Weights of a small mixture-of-experts language model, trained from scratch on English Wikipedia.
Size: 11 layers, width 96, vocabulary 3705, 13.2M parameters.
Experts: 128 experts in each of 5 layers, 2 picks a token, a softmax router.
Training: a variant of SOAP for the experts, 512M tokens.
Below are experts of layer 7 (counted from 0) of a mixture-of-experts language model. Rows are named router (the router's row for the expert), up (a neuron's input weights, with its number), down (a neuron's output weights, with its number) and show model dimensions 0-95. Each number is 128 + 24 x the weight over its row's rms, rounded and kept within 0 to 255.
Before each expert's rows: "mostly gets" lists some tokens that are sent to it at least half of the time; "comes before" lists some tokens at least twice as common just after its tokens as in all text. This comes from a sample of Wikipedia text that the model never trained on. Tokens count by the router's weight.

# expert 110
mostly gets: "ić", "son", " Smith", " Daniel", "bert", "berg"
comes before: "'s", " (", ",", " and", " |", " was"
router [104 108 135 127 135  94 122 132 155 114 145 100 117 155 134 144  88  97 154 140 181 139 138 100  82 123  97 154 104 102 151 140 103 100 150 100 119 120 172 160 128 154 119 140 149 140 160 136  96 110 144 157 125  91  82 142 158 124 141 185 132 144 118  96 149 145  96 135 155 171 115 121  95 125 153 129 159 142 112 149 141 119 111 166 101 123 116 147 126 142 125 130 139  96 169  80]
up0 [ 89 144 116 115 100 155 124 148  97 106 132 167 116 178 135 104 114 143 114 146 135 155 119 158 150  94 137  94 107 109  85 182 125 151 146 108 118 171 144 106 163  94 131 127 139  65 133 146 136 129 106 151  81 119 147 109 142  96 105 157 117 132 142 160 153  94 140 114 159 130 109 152 144 121 127 126 133 135 100 159 155 107 112 128 101 122 104  93 138  80 157 143 134  98 146 131]
down0 [137  88  97 138 138  94 121 131 139 133 142  97 157 100 133 103 135 124 127 116 174 160 157 117 136 138 107 125 153 159 190 127 105  87 132 171 136 124 147 138 126  90 138 105 138 152 120 134 134 118 147 104 119 145  97 124 101 120 181 120 107 143 159 101 131  75 124 110 144  98 166  75  94 107  84  84 154 125 122 141  76 146 126 106 137 133 111 110 124 146 125 119  95 135 118 149]
up1 [143 120 130  95 126 142 130 133 152 106 138 166 169 149 103 129 143  68 148 126 125 105  99 116 125 132 113  90 126 133 147 172 115 171  95 167 148 161 128 133 146 167 149 113 110 127 130  97 158 107 171 148 133 131 110 110 157 111 142 129 119 127 117 164 170 130 125 130 133 120 180 131 115 107  93 153 119  77 116 122 104 137 174 135 149 157 123 133 111 144  69 126 161 159 153 156]
down1 [168 104 105 140 131 141 135  98 154 144 148 102 111  89 160 133 127 124 121  88 128 121 128 104 118 115 147 124 154 140  72 124 116  96 116 110 118 153  95 107 102 163 118 161 144 147 154 142 119 145 105 153 138 104 126 148  82  74  95 106 166 109 126 172 155 159 108 161 108 123 144 153 118 116 154 134 112 143 143 126 129 112 131 151  68 136 167 128 172 146 101 120 156 117 133  85]
up2 [111 158 125 130 132 125 148 143 140 130 106 177 137 152 106  77 109 131 153 155 175 111 140 135 102 130 173 151 164  98 122 132 106 157 117 144 131 129  80 145 182 129 147 166 103 129 120 137 105 121 129 108  98  92  98 148 101 121 115 182 140 135 169 169 113 113 109  94 155 116  88 131 119 129 141 111 145 113 131 146 136 102 108 130 133  86 106 132 153 143  92 120 125 149 178 102]
down2 [127  98 125 143 113 156 133 160 111 111 108  82  96 135  83 176 133  83 117 124 119 125 138 156 141 157  95 139 111 139  91 116 171  96 105  89 141 135 166  91 120 132 144  77 146 110 120 120 126 116  64 153 154 167 152 124 136 138 121 111 106 133  79  90  94 171 162 126 135 131 121 138 122 145 129 123 134 155 113 155 145 141 119 171 111 141 144 120 138 144 105 140 132 139 154 155]
up3 [118 187 102 138 146 164 162 105 129 114 118  75 135  84  95 145  99  81 147 117 109 149 137 101 131 117 145  98 118  98 138 185  94 142 100 114 127 115 149 130 108 151 135 126 105 100  93 142 136 144 159 107  95 156  99 106 149 129 138 122 106 147 138  75 156 118 146 156 118 145 106  98 129 136  73 150 127 157 120 103 142 142 129 132 132 124 125 108  79 139 165 109 148 136 130 125]
down3 [124 118 148 135 117 103  99 138 125 134 138 157 128 170 148 127 124 124 125 149 137  93 125 160 152 112 119 113 105 116 140  50 146 108 150 147 142 101 111 131 135 118 129 150 164 123 160 128 144  92  86 127 102  97 135 171 105 135 168 162  84 124 135 157 184 126 123 112 113  94 150 132 118  91 191  83  95  95 129 115 106 117 124 103 157 133 115 112 165 133 128 114 105 136 112 111]
up4 [118  93 175 106 128  80 113 125 124 101 110  98 102  67 144 148 135 122 176 151  99 126 170 115 112 117  97 136 156 102 169 104 130 118 117 155 114 136 153 141 149  93 110 113 147 153 146 128 123 102 114 176 113 149  93 144 117 126 115 137 127 161 139 130 106 114  90 119 168 130  76 121 149 136 143 124 103 120 145 133  93  78 157 134 145 171 150 112 128 141  97 105 103 146 131 144]
down4 [128 125 110 132 111 122 126 157 175  92 154 131 148 173 168 103 130 113 126 112 133 140 118 123 106 123 101 107 138 130 117 143 127 165 175 149 135 116  98 155 155 192 118 136  99 129 103 160 130 163  83 124 139 134 120  75 119 173 157  96 144  97 113 114 111 122 168 106 110 171 166 148 173 119 133 125 150 130 112 121 156 155 124 120 133 101 117 174 146 140 124 132 126 108 169 121]

# expert 81
mostly gets: " United States", " New York", " London", " India", " California", " Germany"
comes before: ",", ".", "\n", " |", " and", " City"
router [123  98 135 132 118  95 118 109 119 129 138 119 108 191 125 126 124 132 157 143 163 154 115  94 117 117  92 140  77 130 112 162  88 101 137 120 121 144 148 133 171 144 115 162 135 130 154 128 128 141 157 141 142 103  95 110 139 134 105 128 146 142  90 125  82 169  93 122 161 148 109 150 103 121 161 150 174 160 130 148 134 119 135 167 106 131 139 143  84 172 143 172 125 118 169  94]
up0 [158 193 128 149 140 111  95 133 122 138 144 129 162 154 156 132  81 130 149 125 105 126 136 108 133 143  76 131 134 140 115 132 124 118 148 127 168 167 109 141 160  95 176 113 152 137 133 125 126 112 134 132 119 158  86  82 126 112 127 119 145 129 116  96  90 171 139 106  96 171 172 125  88 137 183 119 138  96  97 112 125 147 152 145 120 133 120 151 157 135  82 152 125 113 119 137]
down0 [ 80 126 113 126 106  99 155 119 112  93 134 136 158 128 159 144 158 126 130 143  97 141  99 145 126 138 153 176 129 146  83 101 126 139 133 129 124 100 144 104 132 125 151 120 133  77 130 127 114 138 177 132  92 112 138  49 123 164 138 150 106 142 158 153 123 128 100 123 109  56 138 104 137 116 137 153  93 116 115 126 111 155 127 128 170 175 117 114 106 125 111 140 135 147 120  91]
up1 [ 79 134 108 142 161 109 113  96 115 108 160 122 126 164 104 140 150 144 125 144 143 139 128  59 112 123 140 139 110 146 150 135  99 119 172 142 129 124  95 124 126 153 123 157 127 156 106 107 116  99 133 139 154 148 152 146 131 134 144  93 155 170 100 117  89 174 127 106 121 136 141  94 151 158 105 110 107 145  99 153  95 114 121 139 128 115 106 139  95 153 101 191 131 150 185 113]
down1 [118 126 152 127 143 145 105 130 116 123 127  86 119 143 127 141 131 100 131 146  85 135 135 145 166 158 205 108 129 156  98 130 136 149 127 155 144 120  66 135 155 135 100 150 145 142 107 189 143 138 134 127 115 139 102 163 151  92 132 109  80 173  81 120 141 125 113 152 118 109 123 128 116 121 133  99 107 147 123 141  77 141  88 142 130 165 108 178 106 144 135 122 106 129 118 105]
up2 [111 152 131 154 150 161 150 110 130  96 142 125  98 143  90 110  80 131 127 115 123 140 144 102 114 102 122 145  92 103 133 102 111 108 154 123 131  88 116 149 163  63 111 146 153 122 129 150 133 112 173 132 132 105 137 139 162 104 122 146 158 119 108  93  90 145  99  92 119 141 136 137 116 145 203 151 111 106 129 157 124 107 116 105 131 177 165 156 109 119 144 134 110  97  97 149]
down2 [ 89 166 173 112 144 139  80 143 106 126 129 147 150 113 119 128 146 129 148 149 150  87 189 127 137 114 151  88 139 145 156 137 130 161 124 144 162 157 150 119 106 152 157 125 107 193 140 139 133 145 110  92 110 128 117 141 147 109 128 118 135 129  77 140 135 144 110  76 162 140 125 111 146 170 144 118 146 111 110 116 107 106 126 154 124 109 119  83  88 111 161 131 100 132 108 163]
up3 [125 137 108 152 114 112 108 119 139  88 153 111 129 184 113 123 103 143 152 120 182 128 171  94 143  97  82  82 105  96 127 165 153 133 127 151 159 168 165 124 127 135 100 124 125 160 152 118 136  82 113 134 109 112 122 110 171  98 109 119 149 103 127 139 153 164 118 114 116 117 141  72 102 110 123 147 126 149 129 101  95 115 114 129 109 138 103 120 119 174 149 155 123 148 146 161]
down3 [129 150 145 127 152 152 167 152 168 153 154 137 121 117 128 120 169 121 141 129 132 151 121 165 129 172  93 150 142 148 140 100 150 144 132 107 107 102 118 149  95 124 116 134 105 136 141 160  97 130 103 143  89  73 137 155 114 102 122 173 138 163 143 163 143 130 176 140 131 142 147 145 117 119 133  97 130 102  95 126 165 117 115 108 149  91 171 158 157  90  99  99 172 105 120 101]
up4 [111 165 143 126 134 140 152 130 104 143 152  98 135 135 132  77 132 106 153 133 104 111 107 168 180 132 123 186 158 124 139 149 120 120 135 134 127 110 114 134 176 113  62 129 155 120 146 161 109 148 141 140 113 115  87  76 158 109 122 118 115 143  94 114 104 136 113 107 148 140  91 148 115  75 103 132 105 124 178 127 113 171 136 148  87 155 112 132 133 135 117 104 132 147 120 107]
down4 [151 114 106  99 113 143 121 135 103  98  96  95 138  72 163 109 139 133  81 124 171 129 150 111 160 109 108  98 102 144 105 118 125 112 118 151 104 165 106 161 140 155 118 140 139  93 148 125  70 102  70 105 131 146  94 168 123 114 150 119 144 103 138 135  89 123 156 149 106 113 158  93 130 130 130 114 181 132 148 148 128 123 140 133 116 122 134  80 125 123 140 117 143 128  80 128]

# expert 17
mostly gets: "I", "CA", " I", "NG", " JP", "FA"
comes before: "A", "C", "N", "S", "I", "E"
router [114 163 167 170  92  83 120 130 182 144 151 107 108 133 112 113 115 100 146 138 146 137 176 122 115 137  86 104  76 135 108 156 124  78 154 108 117 136 188 121 122 151 142 135 141 162 132 113 127 174 147 113 115  87  89  95 129 110 131 133 119 119 146 117 122 161 154 125 147 139  85 150 109 122 130 161 142 118 146 160 129 109 113 170 111 109 128 148 134 140 116 125 129 102 121  90]
up4 [123 132 128 129 165  65 130 101 162 149 147 118 141 178 107 146 103 129 130 141 126 154 141 161 128  93 138 171  83 123 100 144 121  80 151 116 183 118 131 120 141 174 120 114 139 174 146 149 147 132 149 113 116  92  78 122 136 137 122 149 121 104 153 174 129 167 151 141 142 162 138 108  90 118 137 152 116 171 138 147 117 130 145 116 175 106 142 136 129 133 118 119 118 161 105 127]
down4 [122 101 152 123  86 138 143 146 148 121 119 143 116 118 192 103 138 120 101 129 103 117 134 127 130 113 131  92 114 114 131  73 110 124  98 124  99 127 149 122 143 152 164 121  94 153 152 171 154 123 103 114  97 124 116 139 111 144 141  93 111 122 118 104  85  89 136 145 142 195 135 129 112 135  83 136 149  94 127 139 129 140  96 113 121 197 117 117 137  73 103 120 155 152 105 122]
up5 [ 96 121  89 143 112  62 124  96 166 124 117 126 142 127 111 161 114 139 127 115 152 137 110  73 103 146 152 100  95  94  91 111 100 147 118 150 101 145 145 111 120 107 127 157 159 102 161 121  92  80 186 124 121 117 108 125 126 106 124  93 130 154 166 125 123 152 163 117 117 102 127 136 143  98 119 133 134 155 135 134 144 125 169 177 145 161 149 153 142 126 127 126 160 119 143  97]
down5 [143 116 116 127 106 128 110 134 131 164 139 103 117 124 111 103 118 133 149  91 145  96 141 147  77 125 119 127 154 168 145 110 120 131 135 127 111 151 154 126 126 108  90 113 119 159 178 146 148 138 103 111  94 171 130 145 153  97 124 124 168 116 105 120 115 139  98 132 130 106 126 119  58 122 158  84 155 132 171 148 182 107 127  93 138 155 149 118 142  91 134  87 107 149 160 170]
up6 [ 95 135 141  88 110  98 119 145 133 160 165 167  99 143 144 150 128 123 142 151 174 116 150 120 108 167  88  77 113 139  95 120 142 126 120  99 133 139 132 114 164 137 180 142 128 119 142 134 143 140 142 120 178 162 125 162 151 167 120 114 133 111 131 121 139 161 189  98 133 117 109 139 129 126 130  90 191 175 128 121 158 112 121 147 103 146 147 141 153 119 139 128 158 116 134 102]
down6 [ 88 115  86 122 131 144 139 117  93  88  98 113 176 111 127 118 117 109  82 132 139 104 144 144 181 127 111 140 144 155 135 100 116 130  93 170 127 132 110 154 104  84 122 134  88 117 108 152  97 119 140 130 113 110  88 129 144 126 118 134 110 140 132 160 162 119  80 147 130 169 142  90 106 152 140 115  85 165 132 111 148 131 164 111  98  83 135 148 140 112 120 119 102  82 112 130]
up7 [112 127 111 160 142 131 124 173 131  81 152 142 154 127 176 117 140 126 160 150 166 120 181  78 120 123 132 119 119 123 123 154 149 108 141 123 176 130 145 121 110 139 134 117 115  97 123 124 112  86 134 119 160 148 167  95 165 130 154 136 115 146 104 119 180 106 143 148 148 135 139 156 132  85 179 152 115 133 163 140 104 115 149 136 112 143 104 109 114 117 152 117 166 134  65 113]
down7 [129 124 112 105  78 104 124 157 141 134  85  85 123 114 135 110 153 141  69 149 119 135  93 105 145 165 104 105 146 133 131  90 163 142 166 117 115 130 117 109  81 139  97 126  70  99 108 144 103 120 132  86 128  97  86 124 132 108  77 140 135 128 117 143 103 141 125 174 131 130 162 110 137 112 128  86 115 149 130 131 110 148 109 132 128 151 163 124  98 105 110 151 157 156 108 122]
up8 [109 128 154 115 139 134 103 135  91 143 131 176 132  94 106 144 121 103 170 152 131 130 118 132 142 143 130 131  93 111 106  86 100 111 132 133 143 130 173 123 123 102 130 130 122 113 101  91 101 127 133 144  95 130 125 136 132  65 166 144  92 171 134 121 135 163 116  84 105 134 141 125 151 123 173  97 103 101  83 143  77 108 157  95 160 159 125 118 160 153 107 128 120 126 173 126]
down8 [ 98 123 116 137 127 158 148 152 133 156 124 113 151 117 101 123 116  98 131 137 144  93 119 140 105  70 111 126 146 113 137 146 143 103 148 148 108  93 117 158 134 132  70 106 126  97 124 113 114 176 126 105  90 166 167 139 110  99 160 122 128 119 130 147 145 133 103 149 152  94 119  96 144  81 111 163 166 110  65 104 159  89 145 143 135 155 139 123 124 137 126 171  94 151 116 130]